config.yaml
hidden_size: 256
experts_per_token: 2
balance_loss: 0.00448
balance_bias: false
init_std_router: 0.0153
optimizer: "soap_variant"
beta1: 0.95
max_seq_len: 512
train_tokens: 313600000
Below are experts of layer 8 (counted from 0) of a mixture-of-experts language model. Rows are named router (the router's row for the expert), gate (a neuron's input weights, with its number), up (a neuron's input weights, with its number), down (a neuron's output weights, with its number) and show model dimensions 128-255. Each number is 50 + 10 x the weight over its row's rms, rounded and kept within 0 to 99.
After each expert's rows: "mostly gets" lists some tokens that are sent to it at least half of the time. This comes from a sample of Wikipedia text that the model never trained on.

# expert 9
router:57 64 42 48 52 45 35 57 55 56 65 38 49 53 53 48 52 52 62 43 40 43 49 60 76 49 57 44 69 60 47 49 58 58 73 50 61 48 52 43 59 40 49 64 45 46 53 42 49 48 72 39 53 48 39 58 29 41 34 52 36 38 40 45 58 51 43 30 49 55 43 60 54 70 64 53 57 46 46 54 34 63 36 43 74 55 51 40 48 43 53 39 56 48 37 53 41 73 30 60 50 55 39 46 40 23 49 57 58 47 56 43 54 59 55 58 61 52 39 54 50 50 52 39 54 60 61 50
gate0:46 39 56 37 51 19 50 51 48 62 57 79 41 47 58 50 50 49 47 45 41 53 49 37 58 47 37 53 50 59 46 51 45 48 47 38 63 56 28 49 50 46 51 59 48 63 49 46 53 55 50 29 51 57 52 37 44 36 46 51 41 27 51 45 46 41 42 49 43 49 42 46 46 48 37 36 79 61 41 57 53 52 66 26 64 58 56 36 51 55 32 40 48 59 32 44 49 46 40 48 48 50 44 73 53 54 52 52 55 50 30 47 35 49 53 59 48 51 62 30 46 47 17 50 35 59 38 41
up0:42 52 44 51 61 51 45 51 36 51 54 66 44 49 52 45 60 55 60 51 50 40 47 49 48 58 17 38 60 52 51 50 45 51 33 26 58 59 53 48 50 48 27 33 47 60 55 51 55 41 55 25 60 51 55 41 39 10 50 65 43 42 36 59 41 41 39 50 26 48 51 50 48 52 46 51 61 52 53 50 49 50 53 51 66 51 62 35 48 50 47 26 51 68 35 47 51 40 40 43 50 67 49 57 43 59 62 63 47 59 50 44 33 47 45 60 35 51 70 48 46 49 48 74 31 50 56 45
down0:65 50 31 46 60 41 46 57 53 70 47 50 57 75 57 55 42 47 51 43 50 50 35 39 48 52 56 48 55 54 34 78 47 51 53 43 46 50 50 52 57 75 59 49 56 49 50 54 47 52 60 48 50 31 43 53 47 53 44 39 38 50 45 52 49 35 43 82 64 58 59 58 50 41 59 52 49 42 48 44 32 73 43 41 48 56 35 47 61 51 57 46 49 48 54 50 49 54 43 47 55 27 42 44 55 53 43 58 58 50 50 39 36 53 56 59 61 48 41 72 54 45 58 50 45 50 54 70
mostly gets: "(", "==", "_", "}", "===", " ["

# expert 7
router:62 40 64 51 72 55 62 58 44 54 49 42 51 55 73 48 49 64 60 67 33 46 43 48 45 54 63 64 45 46 59 39 49 49 75 51 38 48 48 50 45 60 54 51 42 58 56 43 50 43 69 49 48 38 61 51 71 60 54 36 42 39 53 58 43 49 47 67 41 41 40 50 48 64 56 48 44 58 72 43 30 40 60 48 45 59 54 62 35 29 38 49 39 57 58 75 47 66 60 64 42 69 37 49 50 65 55 49 52 43 52 58 48 36 57 60 43 57 27 58 54 47 54 52 62 51 59 29
gate0:72 51 64 38 50 58 59 42 51 77 33 50 50 32 50 49 41 45 42 51 50 46 56 49 58 46 49 47 44 63 47 56 50 39 68 45 67 47 68 44 53 49 20 44 81 31 47 43 43 38 51 51 56 35 49 49 55 46 71 43 43 58 52 49 48 49 46 47 75 43 49 48 55 30 47 70 45 50 81 50 53 42 44 39 47 59 65 50 45 42 50 44 57 48 46 56 54 52 56 50 51 74 47 51 49 53 49 38 48 52 63 33 62 49 19 51 46 49 52 48 49 50 65 48 55 50 55 50
up0:37 51 18 50 43 54 33 55 55 58 67 48 53 50 49 63 68 48 61 51 21 50 43 50 52 56 60 49 50 52 50 44 36 52 38 56 50 39 38 58 43 52 52 54 46 53 50 57 51 62 58 70 39 51 47 42 41 58 54 65 55 62 26 64 62 47 46 49 32 49 54 51 42 50 64 36 64 53 33 65 50 50 61 53 49 56 44 47 54 53 54 74 51 51 57 50 54 46 37 49 49 40 52 50 66 57 34 57 49 51 40 67 39 41 42 64 56 60 61 30 52 48 28 54 50 55 49 41
down0:58 63 33 36 54 37 42 58 45 40 46 42 57 43 52 39 39 36 51 48 66 74 54 62 56 49 73 47 60 51 60 51 59 69 52 46 61 51 52 37 50 50 62 66 52 52 49 42 45 44 43 49 50 38 45 73 37 48 49 47 36 51 50 36 42 52 50 57 51 55 39 51 51 50 53 51 67 51 50 54 29 56 65 52 65 59 39 24 50 45 45 47 28 63 55 50 62 69 36 57 46 45 68 58 55 44 42 55 61 47 53 49 49 44 51 60 53 55 43 43 43 51 47 67 49 37 48 43
mostly gets: " in", " on", " during", "In", " from", " into"

# expert 16
router:34 47 52 51 61 73 42 41 34 49 55 48 36 35 46 49 48 46 52 44 42 64 33 47 60 57 58 43 56 56 49 44 54 53 81 56 41 71 34 63 71 41 42 49 51 41 55 42 59 63 48 57 39 44 43 67 60 50 41 44 49 39 37 55 32 59 41 38 60 53 46 48 46 60 64 55 48 37 74 37 66 53 52 53 45 54 32 38 53 39 53 46 47 64 44 65 50 64 56 69 30 32 47 45 61 47 46 53 38 51 60 63 53 41 68 60 56 52 51 56 45 40 62 43 36 50 65 67
gate0:42 49 67 36 51 49 34 39 51 45 60 49 58 52 51 48 32 37 57 52 50 49 48 50 50 59 68 40 42 48 51 53 47 70 51 58 50 47 55 43 62 33 41 37 51 60 49 49 58 51 42 54 65 39 56 71 48 54 48 74 51 25 50 51 51 49 45 36 71 41 53 54 47 48 40 71 36 61 57 66 57 52 41 51 47 42 42 46 77 41 49 57 50 46 73 59 47 48 60 49 50 53 58 51 48 49 52 40 49 52 94 36 47 50 49 46 38 50 58 64 45 37 46 36 50 47 57 67
up0:58 48 42 51 49 50 52 48 50 46 74 46 52 40 41 37 40 50 45 41 50 37 50 52 32 61 49 77 49 50 57 56 62 39 50 35 68 41 65 72 39 43 67 55 49 67 49 54 37 54 45 42 42 60 48 49 49 48 49 50 50 50 47 50 49 51 29 52 46 50 51 52 46 66 49 50 49 51 54 23 36 47 57 66 55 49 43 49 47 48 71 50 50 61 55 46 50 37 48 55 50 36 45 36 53 12 44 43 60 39 45 50 50 45 35 59 51 60 51 57 47 54 56 51 31 67 69 31
down0:72 63 41 52 47 49 54 54 38 46 51 51 49 45 42 48 50 41 58 48 52 33 48 49 50 50 39 46 53 46 47 60 50 49 72 40 65 46 47 55 77 43 50 59 25 48 47 58 54 43 55 51 51 50 50 45 59 57 48 56 43 46 32 65 62 58 73 81 50 57 23 45 45 45 52 48 58 45 44 62 53 55 53 43 38 51 40 44 31 61 56 71 45 65 52 49 51 31 50 50 52 55 46 52 28 41 50 42 49 35 39 58 41 64 51 50 61 47 39 51 62 58 59 63 40 39 39 52
mostly gets: " ft", "born", " (", "|"

# expert 15
router:51 52 55 31 76 61 41 60 71 31 45 35 54 57 49 52 31 51 54 52 45 56 62 66 52 63 40 47 53 38 41 46 69 26 29 41 36 60 53 43 42 62 54 41 64 46 63 61 72 54 45 38 39 49 52 36 49 61 17 49 55 62 43 49 58 47 52 60 49 54 52 47 49 49 51 47 51 46 55 46 56 48 40 46 49 46 40 53 32 58 49 53 49 35 60 43 55 71 48 40 46 52 46 53 46 38 53 60 55 57 43 40 48 47 50 58 35 42 50 38 38 55 41 52 48 64 41 57
gate0:67 48 44 59 37 39 49 58 58 45 55 44 46 75 44 65 38 45 52 34 72 54 63 47 57 45 47 47 55 55 50 48 68 49 49 41 48 59 42 48 51 50 40 49 50 56 44 59 53 44 53 26 26 43 52 50 52 46 60 28 65 55 31 79 54 66 56 51 51 47 54 54 57 49 51 50 49 58 50 37 37 56 54 49 50 63 53 49 43 68 44 49 66 54 41 36 57 51 53 50 50 45 71 44 45 45 46 31 47 51 60 50 60 45 50 45 50 53 48 49 51 50 40 54 48 51 52 59
up0:52 48 48 45 52 35 59 46 32 39 47 46 49 44 64 37 56 54 46 52 47 51 50 50 32 51 48 52 45 52 50 49 16 50 51 72 46 17 58 64 60 50 49 51 50 44 59 51 44 50 55 80 53 53 50 62 50 57 38 48 22 50 53 30 53 49 49 46 44 55 54 51 47 49 45 49 46 50 46 61 57 11 29 39 54 45 50 54 54 49 53 37 59 50 54 59 49 49 44 45 50 48 44 46 52 58 47 50 62 47 12 51 28 61 46 51 48 51 53 42 77 48 50 43 55 36 48 67
down0:48 32 54 49 65 54 56 50 47 46 48 51 50 48 53 53 41 52 60 50 53 53 50 41 69 35 57 37 56 65 56 59 47 47 48 52 52 49 59 58 42 51 44 57 49 49 51 60 48 49 49 48 53 48 66 58 57 48 48 52 53 52 49 51 41 50 50 61 39 60 43 44 81 55 49 36 53 83 64 53 48 48 48 49 53 51 50 61 51 52 19 62 54 49 71 64 56 37 14 43 50 53 47 48 43 36 50 42 52 36 45 36 37 48 54 50 51 55 50 49 45 52 47 50 47 33 55 50
mostly gets: ".", ").", "\".", ".\"", "?", "!"

# expert 20
router:49 64 69 36 37 48 55 53 46 45 55 47 43 55 60 66 55 60 40 71 48 39 42 36 33 41 45 57 74 51 63 39 54 64 51 36 76 45 35 54 38 58 36 52 51 41 51 41 52 63 40 29 40 61 55 45 56 53 36 39 45 55 53 44 46 48 51 36 54 56 61 56 46 38 31 46 56 40 50 49 73 41 47 55 41 34 41 57 58 55 49 49 58 35 49 52 52 49 47 37 53 45 63 62 37 62 41 70 47 63 38 47 47 83 43 66 58 56 61 37 42 52 50 60 42 53 51 53
gate5:65 44 53 56 53 50 33 44 55 50 48 72 50 55 57 57 43 47 47 62 44 55 51 70 49 47 37 66 27 55 45 39 62 55 53 51 60 32 47 54 65 49 51 59 44 50 38 63 38 55 46 58 37 39 44 31 50 71 54 47 42 57 55 58 48 67 44 55 53 56 50 41 39 66 51 51 50 50 11 52 62 42 44 54 35 49 55 47 47 56 52 13 63 49 12 69 41 48 47 28 62 45 49 51 64 50 52 53 49 51 49 48 57 50 50 45 84 33 62 59 53 49 53 43 46 52 47 54
up5:51 50 51 54 31 74 50 44 53 53 59 53 52 49 41 53 52 40 64 50 62 54 51 50 53 54 51 49 54 52 39 51 55 46 66 42 48 48 65 35 50 61 49 65 23 56 51 52 62 36 24 49 33 47 43 50 60 65 46 55 47 45 11 73 37 49 55 51 40 53 62 50 65 51 48 35 52 53 50 38 55 55 57 50 48 42 46 66 51 42 62 49 52 53 50 48 58 63 49 33 48 53 49 46 73 50 44 50 37 62 49 53 50 51 49 55 42 54 50 77 48 56 51 64 51 48 58 42
down5:51 51 49 54 76 48 48 71 56 34 51 46 46 41 37 45 41 60 55 55 26 32 44 50 46 65 56 50 43 41 54 53 70 63 51 56 54 42 45 38 50 50 44 44 53 49 48 49 62 64 58 45 50 48 21 47 49 40 50 43 45 53 56 37 40 55 50 40 58 29 38 60 59 57 72 40 53 42 49 52 49 48 12 42 50 29 49 50 53 69 38 50 47 52 49 25 57 50 47 46 44 47 48 72 49 46 39 04 47 48 47 52 73 41 66 51 65 50 63 50 47 52 49 50 49 59 39 55
mostly gets: " area", " system", " development", " series", " state", " land"

# expert 22
router:43 50 41 44 73 42 61 46 62 40 52 47 56 55 43 42 54 42 35 57 41 40 45 70 54 61 46 62 37 43 33 43 37 56 62 48 43 59 56 64 44 54 51 54 38 41 57 29 58 59 50 69 41 62 50 41 44 56 39 23 39 31 58 77 51 69 50 39 36 34 49 48 54 54 44 49 52 51 50 48 44 47 44 62 40 58 47 36 58 56 56 48 55 40 31 29 47 55 61 49 63 84 47 47 53 47 53 61 36 46 57 39 67 56 47 48 47 44 56 69 49 39 54 48 48 73 54 49
gate0:45 48 50 45 51 49 57 73 75 70 52 62 54 45 14 52 71 47 50 37 84 66 62 52 50 56 54 47 67 54 48 51 31 59 48 51 48 48 43 53 55 55 52 45 50 50 54 50 30 44 41 52 50 51 49 48 44 44 56 60 51 50 49 46 50 56 42 46 45 47 51 57 45 60 50 57 51 20 53 50 73 28 50 65 54 50 44 50 62 57 44 74 29 62 34 45 38 59 45 63 41 50 49 50 48 50 35 41 41 52 39 52 52 53 57 34 50 44 52 55 60 47 29 48 46 49 43 52
up0:56 51 32 55 61 65 51 50 39 47 44 49 39 49 54 52 50 56 55 65 50 49 44 58 38 49 50 65 47 52 49 28 53 50 50 52 48 50 87 47 50 50 50 38 59 59 46 46 49 49 74 41 52 38 56 50 51 47 48 48 35 36 59 53 58 50 58 50 50 55 58 44 54 68 45 78 63 65 37 33 39 54 40 43 68 84 68 62 60 50 48 40 60 38 89 49 52 44 51 50 49 45 46 58 56 48 51 55 50 49 43 42 13 58 52 43 51 57 50 23 49 49 68 52 51 44 49 50
down0:39 49 51 48 44 59 60 37 50 38 52 50 54 50 48 43 54 52 40 50 52 41 50 50 50 29 41 53 54 50 34 63 35 45 42 58 49 48 61 66 53 64 50 46 37 64 60 36 54 52 46 57 69 57 66 58 56 45 51 45 79 54 56 50 51 53 33 49 21 57 46 38 50 63 55 52 69 47 55 61 51 39 58 44 49 43 71 53 47 46 38 49 51 33 52 17 62 47 44 54 30 52 37 52 46 48 48 49 37 64 48 65 51 49 45 49 27 60 55 50 52 41 56 56 45 51 58 49
mostly gets: ":", " •", "):", " Genus", " Website", "="

# expert 8
router:52 62 45 30 37 31 59 50 45 61 62 51 39 63 52 39 53 63 48 47 56 33 44 49 34 58 44 54 44 52 58 60 26 59 69 52 38 32 47 46 42 55 46 44 63 42 32 52 64 41 50 40 54 64 30 47 50 59 59 45 42 64 44 32 40 35 61 68 54 53 60 53 37 58 64 51 43 37 54 74 42 43 39 52 59 44 34 61 53 51 47 54 55 56 47 55 59 51 58 33 35 55 59 54 48 44 61 47 51 39 45 46 62 53 39 55 71 65 39 57 63 45 62 33 38 66 45 75
gate0:49 39 58 41 37 65 58 44 63 37 55 46 29 50 50 37 49 34 52 48 52 46 49 54 50 57 57 54 36 50 43 39 49 59 50 47 46 44 42 46 52 35 50 65 50 41 51 41 34 50 43 55 48 53 45 50 52 43 48 36 51 32 51 40 47 33 32 52 59 60 64 33 46 41 56 55 38 47 53 54 54 55 43 49 53 50 22 59 48 37 42 68 73 50 50 31 50 50 66 32 47 52 57 48 50 60 48 51 53 52 53 50 64 51 40 51 40 53 45 52 45 65 46 35 53 73 47 52
up0:62 45 48 50 47 42 47 45 55 61 51 46 46 53 43 38 53 51 46 57 61 37 54 55 57 57 75 18 49 50 50 61 65 44 38 61 50 59 47 82 49 29 36 51 33 46 51 64 46 52 50 65 47 54 68 64 50 51 48 40 63 51 47 49 50 43 56 53 67 63 47 36 52 55 60 40 45 39 45 51 46 56 42 57 52 50 41 75 39 56 52 51 50 52 55 56 74 49 51 56 51 48 25 49 50 45 35 70 59 52 62 51 50 25 49 49 43 57 53 55 67 51 47 50 51 67 55 50
down0:50 55 48 37 56 61 58 50 43 51 41 37 47 51 33 44 68 70 51 52 69 57 65 63 55 53 46 55 52 53 42 52 43 46 36 42 60 68 62 37 50 52 41 41 69 50 51 44 49 48 50 67 32 45 47 50 49 43 52 41 51 51 73 38 52 40 40 59 29 63 50 34 60 47 50 50 53 68 61 32 54 53 48 50 22 51 39 61 48 48 46 38 48 48 55 45 60 47 52 27 41 50 45 51 60 39 61 38 55 43 70 37 61 47 72 61 67 39 45 57 39 64 44 54 48 53 63 47
mostly gets: " South", " District", " World", " North", " All", " West"

# expert 2
router:57 49 54 62 63 42 49 56 52 36 48 32 68 50 47 40 48 60 47 55 36 54 71 51 51 47 41 47 52 52 39 43 47 74 47 55 56 48 59 48 50 56 50 54 53 46 59 44 47 67 42 56 50 42 59 58 49 41 38 65 46 49 55 54 45 38 70 38 42 51 20 39 58 62 62 37 53 59 39 49 60 49 32 61 34 56 71 50 56 49 43 35 57 59 81 52 42 49 53 78 59 41 44 55 46 45 58 49 56 44 58 41 46 70 59 56 61 41 37 49 59 49 49 52 51 41 47 63
gate5:61 50 71 33 50 41 56 44 44 51 74 47 47 48 40 53 29 30 51 32 50 50 59 48 47 40 61 41 50 64 50 51 48 36 47 40 50 52 48 54 64 47 51 56 52 64 38 53 62 65 37 57 53 58 65 41 49 43 50 25 61 51 49 58 44 46 53 56 53 52 54 41 49 53 40 50 46 36 42 71 58 51 34 66 39 44 47 51 52 52 28 45 50 48 49 60 50 60 50 52 59 48 57 65 50 27 43 32 30 30 59 43 41 49 53 47 45 42 59 47 53 49 37 48 42 61 56 45
up5:42 51 77 50 57 50 38 55 30 50 80 45 52 47 34 49 45 38 55 30 40 70 48 64 54 46 53 58 57 59 54 52 47 55 43 45 49 51 59 52 57 49 60 43 47 50 33 67 57 52 33 51 50 46 46 46 54 43 45 22 53 61 55 60 51 25 47 49 69 42 51 45 40 60 38 50 46 44 38 79 60 50 30 47 48 49 57 52 57 27 35 42 49 51 39 62 41 57 49 59 57 45 51 52 49 29 50 30 27 43 41 50 40 48 31 56 37 44 48 46 41 40 32 53 59 52 88 49
down5:60 56 51 30 50 49 51 41 42 31 47 57 46 50 44 56 29 59 75 44 51 86 46 48 60 51 51 39 40 56 50 54 51 55 36 58 51 48 41 44 55 43 50 52 46 61 49 80 30 43 39 65 43 56 49 39 58 37 55 49 56 49 49 35 38 39 45 25 59 42 48 50 54 52 45 53 65 38 54 50 58 46 45 45 52 63 49 53 52 57 39 59 50 52 45 33 49 49 47 46 33 47 50 52 59 53 55 49 48 52 81 68 60 49 49 39 55 49 61 58 60 34 57 56 65 45 54 51
mostly gets: "9", " century", "0", "8", "7", "5"

# expert 18
router:55 51 44 40 65 42 44 43 46 56 60 50 59 48 43 45 50 47 50 60 56 44 50 56 32 60 57 48 49 58 43 52 50 26 34 61 53 56 42 53 71 43 59 56 59 50 56 35 75 45 74 59 44 52 50 58 52 55 53 52 62 43 65 66 61 48 44 58 52 50 48 59 54 37 50 63 51 62 53 55 56 62 40 41 40 59 35 73 57 37 62 61 65 56 52 59 45 44 54 40 52 21 55 46 51 57 44 56 53 35 57 42 55 24 39 46 60 58 43 46 61 60 51 38 51 54 54 51
gate0:51 47 49 44 48 50 51 51 48 55 41 51 31 55 50 61 41 62 32 56 37 46 32 64 55 52 37 37 48 51 52 60 27 45 43 69 66 55 48 52 64 42 56 48 42 44 46 46 50 78 43 45 37 52 50 51 46 32 54 57 37 58 44 49 50 53 44 46 57 65 58 38 50 57 48 40 48 45 50 55 73 44 49 59 50 50 48 51 62 62 58 63 34 50 56 67 50 55 38 50 52 44 55 63 47 58 57 51 54 48 67 47 42 31 43 55 38 53 44 57 52 63 48 40 48 51 56 60
up0:45 42 25 80 49 65 51 33 33 31 50 49 49 63 46 44 50 41 54 50 48 61 52 54 48 68 13 69 77 80 24 76 58 57 49 47 46 50 49 37 70 75 62 72 42 61 41 40 49 41 58 52 53 50 59 51 43 44 54 66 47 47 49 53 40 69 59 50 60 50 46 47 49 63 52 46 43 57 50 61 50 42 28 51 47 51 49 50 42 52 50 61 35 55 44 34 48 48 53 48 57 55 74 50 55 45 43 52 59 49 50 26 45 54 64 47 51 45 35 45 48 53 49 36 52 54 62 55
down0:40 48 51 46 47 51 68 58 57 27 55 49 52 43 67 55 36 67 48 52 73 48 32 58 59 47 54 60 51 65 49 50 51 32 49 62 52 51 51 54 49 34 43 62 61 49 70 34 47 58 54 53 31 47 49 63 72 45 34 35 66 69 43 67 50 52 61 58 57 23 46 56 25 23 27 39 63 60 57 44 48 49 49 45 57 59 45 48 42 52 62 53 64 30 50 50 56 48 50 64 40 51 58 50 46 56 54 57 40 53 53 46 47 50 49 52 45 51 50 49 54 49 40 46 70 49 42 39
mostly gets: " Award", " Racing", " International", " Act", " Science", " Council"

# expert 5
router:34 57 44 69 67 56 50 45 54 41 76 61 72 28 57 62 46 54 57 50 32 67 54 39 57 57 32 41 33 61 49 57 69 58 49 51 53 52 52 57 30 54 40 55 60 63 62 49 56 43 40 49 54 68 59 58 47 66 49 44 35 38 51 55 52 51 55 69 45 35 54 56 49 51 50 44 56 58 64 42 63 55 45 40 54 32 43 49 54 49 56 38 59 52 45 42 47 49 38 55 48 57 43 62 51 61 60 39 65 49 63 39 45 59 59 37 61 51 41 51 62 63 44 21 51 57 63 64
gate5:49 51 63 56 51 37 40 50 49 77 50 50 34 57 49 58 53 43 43 46 57 52 49 54 44 50 61 68 50 49 52 39 32 54 26 72 54 49 26 51 44 49 51 48 23 50 51 51 54 47 53 51 48 49 51 45 41 53 52 81 36 40 67 49 59 40 31 48 50 54 51 45 47 62 48 50 53 50 25 30 50 55 54 43 53 50 41 42 47 38 40 55 50 63 54 53 43 64 46 60 48 22 49 52 57 54 53 47 55 40 52 46 62 56 65 35 54 42 51 44 57 46 50 52 49 46 58 50
up5:63 57 69 49 50 38 53 54 49 50 49 33 74 53 57 62 50 51 27 50 31 44 54 32 50 60 51 48 53 32 48 52 56 51 50 44 50 45 43 52 21 55 48 45 48 44 45 39 47 52 51 53 50 69 52 56 53 50 65 50 61 46 54 44 48 52 62 17 52 53 55 68 64 33 54 49 47 51 52 48 39 50 67 45 27 51 34 40 45 40 44 52 48 50 53 54 74 43 93 48 44 63 39 50 53 48 51 46 48 80 58 39 49 50 49 50 50 57 45 51 46 54 48 39 55 49 64 56
down5:51 48 50 70 42 44 50 73 40 49 49 53 54 52 46 63 46 39 54 44 54 52 73 47 53 54 63 57 46 57 52 50 58 38 50 55 47 46 59 48 47 42 59 51 58 49 51 51 66 65 37 50 50 56 33 69 49 50 49 64 49 37 43 28 50 54 47 53 41 58 51 51 51 36 51 61 36 57 50 26 45 47 35 64 55 55 50 60 55 49 35 77 67 53 65 56 55 49 35 50 50 45 56 72 61 71 49 47 35 48 58 48 23 67 50 61 39 51 68 42 38 59 57 60 57 53 42 54
mostly gets: " km", " six", "%", " five", " million", " percent"

# expert 21
router:59 46 54 69 64 41 43 55 60 67 48 39 50 45 62 62 50 45 47 32 38 50 51 69 70 48 40 36 50 50 56 43 47 56 40 44 43 55 39 34 54 52 70 51 55 46 41 46 52 45 59 38 43 46 70 47 47 49 41 60 49 45 57 57 39 49 71 40 45 35 55 56 50 33 63 54 45 42 24 58 50 51 43 32 70 51 42 47 57 50 39 44 57 50 51 58 43 53 28 60 51 51 59 33 64 54 38 34 47 48 50 52 38 45 67 44 43 37 52 49 64 50 75 25 60 65 40 43
gate0:51 47 48 51 47 55 43 39 53 39 50 48 29 49 48 26 49 63 50 43 58 51 60 42 49 42 43 41 57 38 49 51 52 50 56 50 50 43 51 54 44 51 70 44 54 80 48 50 47 67 38 51 66 51 49 37 40 50 63 60 50 32 54 43 47 56 69 44 50 47 54 43 34 49 33 42 64 31 50 48 54 49 51 48 53 43 60 57 45 50 40 54 50 40 51 53 44 35 51 37 55 55 39 63 66 46 29 22 47 49 47 41 55 48 55 45 54 50 48 74 66 36 51 48 52 70 49 56
up0:55 63 49 46 54 46 35 36 57 49 50 74 51 50 64 58 51 52 52 78 52 58 52 50 30 61 47 39 64 51 51 51 54 43 51 44 55 44 47 44 51 49 55 34 45 46 41 45 50 50 51 53 45 75 74 35 25 48 54 53 47 72 40 76 52 51 46 21 46 47 53 56 44 60 44 42 55 51 49 40 51 50 39 59 50 62 49 50 50 44 50 68 67 55 50 56 61 30 54 68 51 41 50 43 66 52 66 50 58 51 52 38 59 60 59 50 50 48 51 49 50 50 33 47 53 56 75 49
down0:64 53 35 43 40 29 64 54 55 39 51 70 49 54 58 23 62 49 58 47 64 57 40 42 50 54 35 59 50 47 50 43 73 52 48 53 54 54 53 44 56 60 53 50 53 37 26 68 50 44 55 58 70 52 49 43 48 30 47 59 49 51 46 48 43 53 53 44 42 45 68 56 50 49 73 46 43 53 46 50 44 47 51 47 56 37 52 49 66 51 52 56 52 38 38 43 42 47 41 61 45 55 52 68 49 57 37 46 62 50 52 59 50 64 51 53 53 60 39 69 47 45 57 26 50 33 52 43
mostly gets: " F", " P", " ==", " ===", "P", "G"

# expert 3
router:49 44 39 60 48 42 43 58 56 50 47 75 36 53 59 52 78 35 52 49 54 33 55 30 50 37 53 36 45 38 56 47 45 36 45 74 36 65 57 40 51 53 60 57 63 36 43 57 70 53 67 45 47 49 50 54 66 55 34 49 54 35 57 59 47 49 57 49 36 44 41 55 44 60 30 33 45 52 52 45 45 58 58 56 49 37 58 58 65 45 50 53 53 48 40 49 57 42 52 56 48 48 50 45 57 42 70 67 37 66 59 44 45 57 56 39 61 63 73 60 37 70 41 57 39 41 54 43
gate0:28 38 52 45 51 47 65 40 62 54 50 63 56 47 45 54 55 50 51 45 47 55 48 57 41 34 67 54 85 50 53 47 56 55 48 44 37 55 50 42 50 52 33 61 51 52 50 51 50 48 58 35 39 57 50 45 21 48 46 79 49 48 50 39 35 53 45 49 50 36 58 45 49 50 51 79 55 37 41 52 48 44 55 49 77 38 48 52 48 38 53 40 52 54 58 52 45 49 73 50 55 33 52 43 52 54 51 45 54 48 44 45 44 64 45 35 50 52 53 50 52 42 50 55 48 47 61 50
up0:40 57 42 35 51 52 39 51 47 50 49 33 50 53 52 57 29 36 58 56 46 48 51 49 58 48 58 58 39 48 46 34 47 40 46 68 33 47 55 59 53 36 50 54 41 42 43 49 54 44 49 59 52 55 55 47 61 47 52 71 50 53 56 38 50 53 49 57 46 53 58 53 44 49 44 47 47 56 51 47 46 43 57 51 33 72 46 62 44 53 51 49 44 31 50 40 75 55 41 50 52 46 49 62 58 30 50 54 72 71 46 58 66 59 60 62 62 42 47 34 53 53 50 36 54 61 46 52
down0:46 50 75 59 32 46 54 48 50 51 48 57 50 47 43 32 44 52 51 48 44 40 49 39 44 58 32 51 48 61 43 67 50 59 41 53 47 31 38 46 37 50 45 40 51 52 47 49 49 55 59 29 64 47 51 42 56 52 23 49 54 52 56 45 34 55 30 55 73 32 43 50 45 43 35 64 67 55 58 46 48 50 51 51 67 53 42 48 41 50 54 50 44 49 61 70 46 36 58 41 41 49 63 51 56 55 33 51 30 50 50 59 41 64 63 36 45 64 58 43 36 48 35 49 47 44 23 52
mostly gets: " W", " B", " O", " L", " C", " Co"

# expert 27
router:45 44 59 37 51 27 42 41 36 54 51 49 45 50 42 53 48 49 47 25 54 47 56 52 39 69 86 54 44 60 60 66 53 42 61 66 56 54 42 69 51 38 63 58 45 49 35 46 65 27 59 50 41 45 47 62 43 60 36 67 36 48 35 45 58 53 53 51 49 32 54 45 48 49 58 41 34 46 44 47 49 64 46 45 68 66 56 53 51 45 42 49 78 53 44 45 42 44 41 62 43 38 46 63 60 44 51 48 65 42 55 54 63 58 42 63 70 65 59 44 37 49 54 45 63 39 49 63
gate0:61 53 50 47 51 33 26 32 57 54 50 38 69 31 51 49 72 37 51 49 65 49 55 51 60 51 36 49 40 53 49 49 52 69 51 49 51 53 45 67 53 36 38 48 53 49 53 60 52 60 53 49 75 64 50 64 61 60 31 51 40 45 38 85 53 52 54 81 30 40 43 30 59 54 30 53 36 44 50 55 32 53 45 28 43 45 56 35 56 47 47 50 61 49 51 44 51 51 57 53 51 55 51 50 47 61 53 45 61 50 51 49 51 53 51 55 49 35 51 40 52 45 56 49 48 53 36 50
up0:20 57 45 58 52 39 53 48 28 52 45 55 46 56 51 53 38 51 53 55 52 55 48 54 46 51 51 55 53 47 50 20 45 38 41 47 48 45 61 46 52 42 48 52 60 48 41 53 80 54 53 42 34 45 27 51 41 50 65 50 40 65 55 35 52 49 37 51 60 55 47 50 38 43 54 47 59 53 54 40 47 50 48 52 49 59 50 51 50 75 49 34 55 51 72 41 40 38 47 44 66 63 49 51 38 45 60 50 49 37 46 60 39 47 49 32 45 59 49 61 51 75 64 42 60 51 50 51
down0:50 28 56 45 49 56 51 53 33 54 48 23 53 58 44 56 58 44 63 44 41 75 47 55 56 58 38 61 53 52 32 43 47 52 64 49 49 41 27 39 43 60 43 82 50 58 56 38 62 27 49 48 16 55 41 48 56 43 57 49 30 50 61 41 49 53 50 44 64 41 33 57 53 54 48 51 53 59 51 68 49 47 20 44 45 54 39 30 40 51 50 49 54 41 55 50 55 50 43 50 50 45 53 50 47 52 58 59 46 64 44 58 50 39 60 51 43 41 50 50 51 54 54 64 47 50 55 53
mostly gets: " X", " MF", " El", " Ol", " FW", " Jean"